Experts of a small language model: 326M tokens.
Below are experts of layer 8 (counted from 0) of a mixture-of-experts language model. Rows are named router (the router's row for the expert), up (a neuron's input weights, with its number) and show model dimensions 128-255. Each number is 128 + 24 x the weight over its row's rms, rounded and kept within 0 to 255.
Before each expert's rows: a language model's description of what the expert responds to. This comes from a sample of Wikipedia text that the model never trained on.

# expert 12
Agent and modifier words. Prepositions like by, of, with before names, plus adjectives and nouns modifying a following noun, such as chaired by, second, first, online.
router [107 145 120 129 173 146 157 167 151 149 167  91 177  98 121 168  76 150 142 121 114 113 104 104 109  82  94 131 140 143 129 160 126 154  97 120 178  91 137 150 131 144 143 159 125 154 118 181 109 175 126 102 118 139 145 107 117 155 123 155 152  90 128 141 117 157 165 106 126 170 155 119  96 123 101 115 165 148 126 115 168 138 107 150 121 122 139 104 145 173  96 139 162 138 121 159 112 105 126 182 149 166 119 163 138 157 147 128 118 148 142 127 139 135 145 182 121 122 125 177 103  96 137 141  74 126 172 132]
up0 [129  80 120 153 109 147 162 131 133 143 128 144 125 155  78 141 111 142 155 101 110 107 104 170 162  96 128 123 146 172 150 109 120 174 111 177 136 129 138 100  90 102 136  96 148 103 116 125  91 155 101 140  94 164 141 112 151 135 116 133 158 112 171 140 115 104  75 135  85 137 130 141 143 111 118 129 153 140 146 109 140 136 127  83 144 146 131 124 126  92 118 127 153 127 157 165 154 144 127 114 112 101 151 100 125 128 153 140 139  99 146 108 156 109 110 152 145 112 149 120 129 113  82  76 110 140 105 147]
up1 [ 99 131 173 136 132 133 180 108 122 107 120 138 168 149 129 147 118 157 112 125 109 140 156 112 129 105  97 123 131 140 134 153 136 103 112 130 121 112 151 165 141 133 113 148 140 121 180 153 171 174 137 117 136 120 108 121 154 155 150 140 131 126 106 114 119 124 103 125 111 131 170 138 111 122 117 149 122 106 140 130 162 162 119 129 115 107  84 144  99 115 100 155 169 138 116 119 134  99 138 115 144 131 138 136 173  78 157 112 131 131 106  96  91 140 118 147  66 103 119 104 115 110 123 112 160 115 143 173]
up2 [122 124  99 105 112 126 142 138 156 118  79 139 126 119 126 117 101 155 123 104 120  87 102 107 111 148 130 139 127 171 169 121 136  95 166 137 140 125 130 143 131 139 149 156  80 161 127 138 135 178 115 113 142 128  88 148 167 115 127 115 160 136 140  93 125 167 125  73 129 148 125 142  87 104  99 163 165 103 116 139 115 138 136 145 116 159 164 152 146 124 133 112 137  76 128 106 105 131  90 129 120  89 134 140 102 120 153 181 133  99 122  99 175 151 102 197 101 131 112 169 120 115 134 185 105 136 119 156]
up3 [ 95 116 120 116 135 183 130 107 159 103 134 113 117 140 148 153 143 145 163 134 114 159  83 127 127 109 169 145  68 105 102  85 119 112 119 102 120 142 145  82 140 113 173 154 140 121  96 158 138 157 142 118  98 129 157 175 170 105 136 120 127 129 147 138 125 105 112 161 135 117 118 135 151 159  93 148 133 133 131 143 143  98 137  93 111 117 129 125 121 133  97 118  83 158 101 158 120 142 116 161 106 144 124  97 111 168 128 114 173 125  96  68 120 150 139  81 168 135  96 151  94 127 127 132 117 146 143 104]
up4 [120  91 128 142 151 126 156 110 158 112 110 127 155 113  84 126  83 118 120 104 159 154 181 122 117 125 142 109 157  98 109 118 150 116  66 135 114  98 171 134 186 111 125 105 158 149 156  89 120  59  60 112 117 120  82  95 167 159 150 104 140 162 106 103 155 117 115  99 114  94 110 137 127 132 130 142 122 114 155 133 145 114  87 192 122 123 149 197 106 135 128 110  75 130 128 100 108 142 115 137 132 104 154 145  77 127 143 108 129 128 134 137 157 136 125 104 125 129 142 135 176 164 187  90 127 119 121  91]
up5 [112 107 152 113 136 130 118 168 104 107 109 130 123 135 122 109 119  97 146 162 137  99 137 112  87 172 147  84 125 135 136 113 139 111 168 144 156 138 191 154 141 141 137 125 109 127  76 187 123 141 130 106 147 157  96 169 155 107  97 123 131 100 131 111  87 145 158 148 145 144 121 110 130 136 128 120  96 147 110 108 141 117 110 123 182 128 135 102  93  99 145 129 144 140 132 122 135 146 102 123 108 132 162 148 113 141 127 129 124  94 147 116 140 128 125  81 156 141  83 148 111 146 116  98  95 134 132 134]
up6 [119  71 107 122 129 141 116 161  97 134 130 116 172 108 140 109  87 111  86 152 145 100 110  99 121  90 110 121 172 127 131 131 128 139 134 144 115 138 145 131 148 140 148 107 125 106  98 126 144 114 134 162 111 123 135 156 121 126 123 113 140 138 133 111  99 142 150 108 168 131 109 179 115 169 138 142 132 131  50 204 140 150 133 116 176 147 111 123 132 117 134 115 127 111 164 133  87 126  83 108 105 120 103 154 112 136 134 146 121 112 126  94 134 175  94 129 171 127  98 110 166 173 158 165 164 145 101 104]
up7 [124 150 131 135 122 122 156 128 135 116 151 143 149 119 131 138 125  91 133 125  95 126 112 140 127 131 109 118 101 134 147 160 156 115 109 162 134 106 138 142 128 177 109 112 179  97 141 117 126 139 122 170 151 143 155 164 165 155 153 128 103 134 148 103 110 148 114  97 127 146 115 130 129 121 134  75 113 123 143  90 137 146 161 126 148 103 127 116 166 165  88 172 170 123 126 100 162 136 133 174 108 121 120 155 150 157 169 154 121 107 179 118 111 170 132 156 133 125 106 153 134 148 182 154 130 118 126 131]

# expert 2
Function words, clause glue. Pronouns, auxiliaries, conjunctions and negation in running prose, especially after commas or periods, such as to, was, which, not, she.
router [111 128 118 111 157 161 160 125 152 175 160 141 127 119 115 157 107 168 128 138 136 134 121 152 135 160 112 112 120 174 124 152 154 141 113 104 148 135 126 153 100 110 176 148 135 125 153 122 115 158 111  95  86 120 122 133 125 123 112 141 119 124 143 128 129 158 130 117  85 162 136 102 110 155 154 143 139 111 130 150 122  77 100 145 121  97 121 133 152 164  81 142 155 173 115 120 113 144 136 168 131 134 115 180 145  98 105 188  98 163 155 145 136 128 130 182 116  99 115 190 115  92 104 139 100 127 164 158]
up0 [138 138 143 144  99 155 146 154 128 183 171  92 133 103 122  61 152 140 118 101 149 135 119 109 138 180 146  89 120 149 133 198 142 137 167 150 156 123 154 111 148 108  84 102 103 113 125 164 149 122 109 139  96 119 157 127  87 141 107 119 129 139 121 116 135 158 130 142 122 104 127 163 122 122 110  91 153 108 116 147 185 133  85 146 125 108 192  99  93 122 154 141 132 157 107  92 169 140  76 134  98 108 102 114 139 155 125 127 126 107 122  93 109 104 117 127 101 138 106 117 111 118 175 155 147  95 132 148]
up1 [102 127 103 139 107 113 118  97 177 125 137  85 137 118 122 141 134 155 141 127  92 111 131 144 130 116 122 144 151 132 100 166 126 178 145 126 117 148 160 129 129 133 104 181 111 133  72 131 145 134 128 113 127 113 113 137 130 128 148 138 138  86  91 104 137 188 124 154 118 142 119 125 147 104 113 117 161 160 118  90 144 141 171 137 104 134 109 108 142 138  60  86 126 159 129 123 157 123 132 115 133  99 117 159  65 116  98 139 154 170 127 127 116 113 137 183 125 122 153 136  93 130 140  86 155 138  86  81]
up2 [167 141 145 165 153 158 113 127 140 127 168 133 149 118 133 120 110 118 141 127 150 119  98 126 116 128 150 114 129 143 122 193 120 179 141 125 126  76 175 128 124 134 125 151 106 147 161 109 126  94  82 146 140 144 104 133 126 121 105 142 109  91 111 120  96 131 119 144 161 144 175 176 132 108  85 108 129 101 145 106 148 139 151 118 113 114  81  88 122  95 145 147 108 127 114 130 110  96  69 128 149 123 105 124  98 115 184 144 110 146 124 123 159 146 127 155 122 145 121 106 171  98 127 106 113 135 120  99]
up3 [112 112 107 114 125 120  89 161 146 137 151 124 138  82 102  92 158 158 168 131 140 125  93 130 135 138 157 134 141 137 110 150  81 156 159 150 200 129  98 118 139 126 129 135 141 116 104 173 144 118 139  97 115  94 176 144  74 130 118 124 126  80 125 112 120 154 143 137 101 132 146 152 174  90 114 132 112 137 118 145 115 186 152 141 132 133 144 102 114 103 140 103 139 177 126 111 163 128 142 133 110  98 134 105 203  97 158  90 115 149  98 162 117  97 175 126 153 105 165 113 166 107  76 161 148  98 120 141]
up4 [139 164 113 141 121 149 119 142 142 143 163 127 116 128 164 147 145 149 156  92 155 124  99 122 139 123 179  93 135  91 154 106 135 111 116 145 157 142 136 121 141 123 146 121 110 143 150 116 122 129 126 133 103 147 103 133 136 182 136 123 132 121 150 160  96  91 134 129 143 122 138 125 154 120 107 143 140 132 153  83 199 154 100 136 139 121 151 153  98 127 120 156 166  97 138  91  88 163 121 118 103 136 126 107 130 116 133 140 119 195 116 137  73  99  85 112 123 133 127 143 133 124 136 110 153 140 129  79]
up5 [109 110 107 141  99  99 137 133 152 208 163 107 111 151 125 137 125 134 147 143 102 145 167  93 151 140 114 150 126 170 142 158 133 155 108 103 145  98  97 139 100  94 116 151 106 141 130 152 153 119 117 145 155 144 144 115  97 148 128 119 131 108 141 141 162 171  84 133 160 153 143  74 123 159 164 103  97 107 111 107 141 121 116 127 130 117 173 164 121 106 104  68 114 103  80  87 134 164  99 174  92 112  96 101  88 144  97 143 119  96 143 109 128 135 170 138 121 142  96  96 132 114 121 121 124 112 151 116]
up6 [176 117  90 141 114 114 172 173 162 139 143 107 115  92 168  97 122 133 170 136 140 152 166 138 151 127 106 109  80  99 130 145 172 120 132 111 129 137 103 122 129  99 106  87 112 148 120  95 130 123 119 131  98 121 126 138  79 151 152 132 168 123 164 118 126 122 127  97 117 103 126 111 123 101 138 155 166  85 132 177 111 150 139 120 110 103 115 139 133  92 145 109 126 182 110 134 142 147 132 137 118 114 123 136 161 120 155  82 134 107 115 119 151 107 159 121 146 108 110 151 121 118 143 128 120 131 147 108]
up7 [144 166 181  92 141 157 142 137 145 114 106 188 155 113 160 151 112 126 148 130 154 131 109 136 180  90 106 100 167 131 128 129 119 133 140 107 143 109 144  97 159  95 164 171 154 121 112 126 132 158 160 133 117 137 122 102 159 110 124 155 105 128 108 106 113 103 143 103  84 121 157 108 133 137 148  77 136  89 108 132 212  95 120 136 120 137 116 127 118  68 121 166 116 150 102 106 122 104 161 122 132 158 155 114 121 135 103 148 132 137 136 101  93 160 114 150 127 159 147 122 129 143 134 121 192 116 126  74]

# expert 9
Main verbs after subjects. Past-tense verbs and participles right after a subject or auxiliary in narrative prose, such as won, made, opened, persuaded, received.
router [116 117 143  82 144 157 135 123 118 131 138 108 149 115 123 117  99 110 128 138 151 138  96 122 127 128 127 109 160 163 101 155 112 169 126 133 169 121 109 120 126 161 165 154 138 153 107 157 101 144 146  94 118 155 183 149 120 117 154 136 124 112 137 177 142 149 152 168  94 121 115 140 106 164 135 125 144 116 102 131 147 116 165 123 138 134 117 115 142 139 155 102 145 156 135 119 146 126 108 192 126 169 150 155 131 102 114 162 113 149 129  63 142 141 163 184 134 124 110 147 116 134 120 157  79 144 122 132]
up0 [142 112 107  98 128 109 110 170 121 178 137 140 134 155 147  89 134 130 157 117 156 108 113 109  97 108 170 106 130 139 107 152  96 146  92 100 146 155 170 169 116  77 144 118 198 134 152 108  89 140 126 107 129 165 136 104 125 142 130 163  96 121 126 129 142 155 149 130 154 143 100 140 160 152 100 105 118 149 157 138 109 135 134 106 167 165 127 123 122 129 116 144 122 121 141 119 117 149  99 156 113 152  99 110 124 142 155 105 124 114  97 136 110 141 139  99 135 157 138 110  88 152 136  96 138 118  91 140]
up1 [149 108  96 121 157 143 131  72 146 147 100 188 125 165 167 124 171 145 132 144 123 115  85 113 148 112  91 164 129 133 155 139 149 101 118 159 111 136 126 154 122 154 117 155 123 156 123  99 116 116 108  55 143 150  90 121 175 125 131  59  99 129 109 140 148 120 145  79 131  93 137 146 108 157 126 131 111 137 117 150 157 147 172 125 121 129  98 110 127 135  86 110 130 161 108 144  94 155 142 112 115 147 160 154 142 156 129 137 156 133 182 103 120 150 165  92 150 168 137 137 115 150 146 125 130 144  92 116]
up2 [128 174 144 134 120 182 149 143 139  99 124 120 134  99 172 110 109 151 117 126 129 172 151 157 158 135 146 140 164 154 145 143 117 107 131 145 138 130 122 132  88  99 141 123 131  89 108 110 159 135 155 109  98 114 149 136 122 124 135  87 121 183 115 104 140 117 105 153 121 140 158 131 133 114 140  99 160 118 142 118 142 138 111 174 144 156 161  80 176 154 124 126 119 112  79 116 133 168 125  92 164 148  92 154 125  91 143 135 119 135 140 168 152 158 148 142  91 125 178 154 131 128  99 166 112 136 112 139]
up3 [158 105 113 118 142 143 134 107 114 128 100 169 124 121 100 151  95 131 113 143 171 118 164 111 121 147 122  84 140 128 127 124 138 139 141 150 118 127 123 107 142 121 103 180  88 145 130 110 139 165 121  81 156 140 112 148 131 159 103 122 157 140 105 143 154 123 158 163 138 117  92 122  96 139 115  91 110 102  99 135 146 124 114 147 143 131  97 145 113 131 143  91 143  98 146 124 130 128 102 132 143 115 146 110 130 146 129 110 131 160  76 110 168 127 113  35 134 146 151 156 126 135 102 135 124 139 132 100]
up4 [143 144 143 108 137 160 132 179 122 166 109 109 122 134 140  83 100 136 129 136 117 116 179 154 144 105  93 155 126 164 140 149 128 134 114 157 111 184  99 155 121 122 171 184 143 120 104 137 158 126 118  90 125 145 107 143 161 102  56 157 161 190 139 114 141 127  96 151  79 131 112  93 120 144 160 128 114  84 110 117 130 110 160 125 138 119 154 160 122 193 104  76 127 103 148 121 116 158 147 164 116  98 134 116 115 129 127 122 135 108 143 118 123 129 143  92 102 138 146 123 109 124 117 138 140 179 137 172]
up5 [157 137  96 109 127 124  95 137 155 133 151 100 120 131 125  83 122 183 149 119 122 126 149 171 101  92 176 137 161 120 104 117 135 146 157  76 151 113 121 147 152 153 136 101 120 148 162 122 116 102 122 152 134 130 170 131 103 128  95  98 109  95 134 120 112 170 152 150 152 115 147 166 122 113 110 169 147 157 103 133 133 105 124 151 163 118 128  97 146 150 102 115 127  75 107 133 126  93 112  86 168 117 134 133 160 119 160 119 111 113 159 104 128 129 159 131 125  90  86  92 128 110 159 114 108 133 132 149]
up6 [121 132 156 116 121  74  94 107  90 134  86 100 100 120 146 108 153 120 132 142 104 132 137 113 140 137 113 129 155 119 106 128 128 122 115 129  78 132 129 110  79 170 143 155 118 147  97 179 122 132 144 136 136 104 122 162 104 122 105 135 125 127 165 170 135 114 164  84 150 103 166  99 116 106 147  96 145 123  87 134 119 124 127  86 108 110 151  83 166 135 126  98 124 126 107 119 144 109 146 122 127 112 164  87 105 135 129 132 126  92 104 124 150 129 135 142 117 123 103 141 135 101 130 125 122 132 122  75]
up7 [113 160 153 102 112 109 171 173 159 143 127 135 144 147 155 124 107  85  97 131 136 145 142 152 153 168 131 153 118 185 129 193 153 140 134 101 171 160  80 136 105 132 126 123 142 132 118 116 116 122 126 127 103 101 119 149 150 149 166 140 106  96  67 141 122 108  83 105 100 104 129 187  80 121 104 119  88 105 115 143 115 110 127  64 165 156 131 109 110 144 134 108 140 117 107  94 110 127 124 153 105 165 124 154 105 155 108 145 127 151 128  85 117 119 166 169 108 156 112 124 118 135 152 127 138 109  88 138]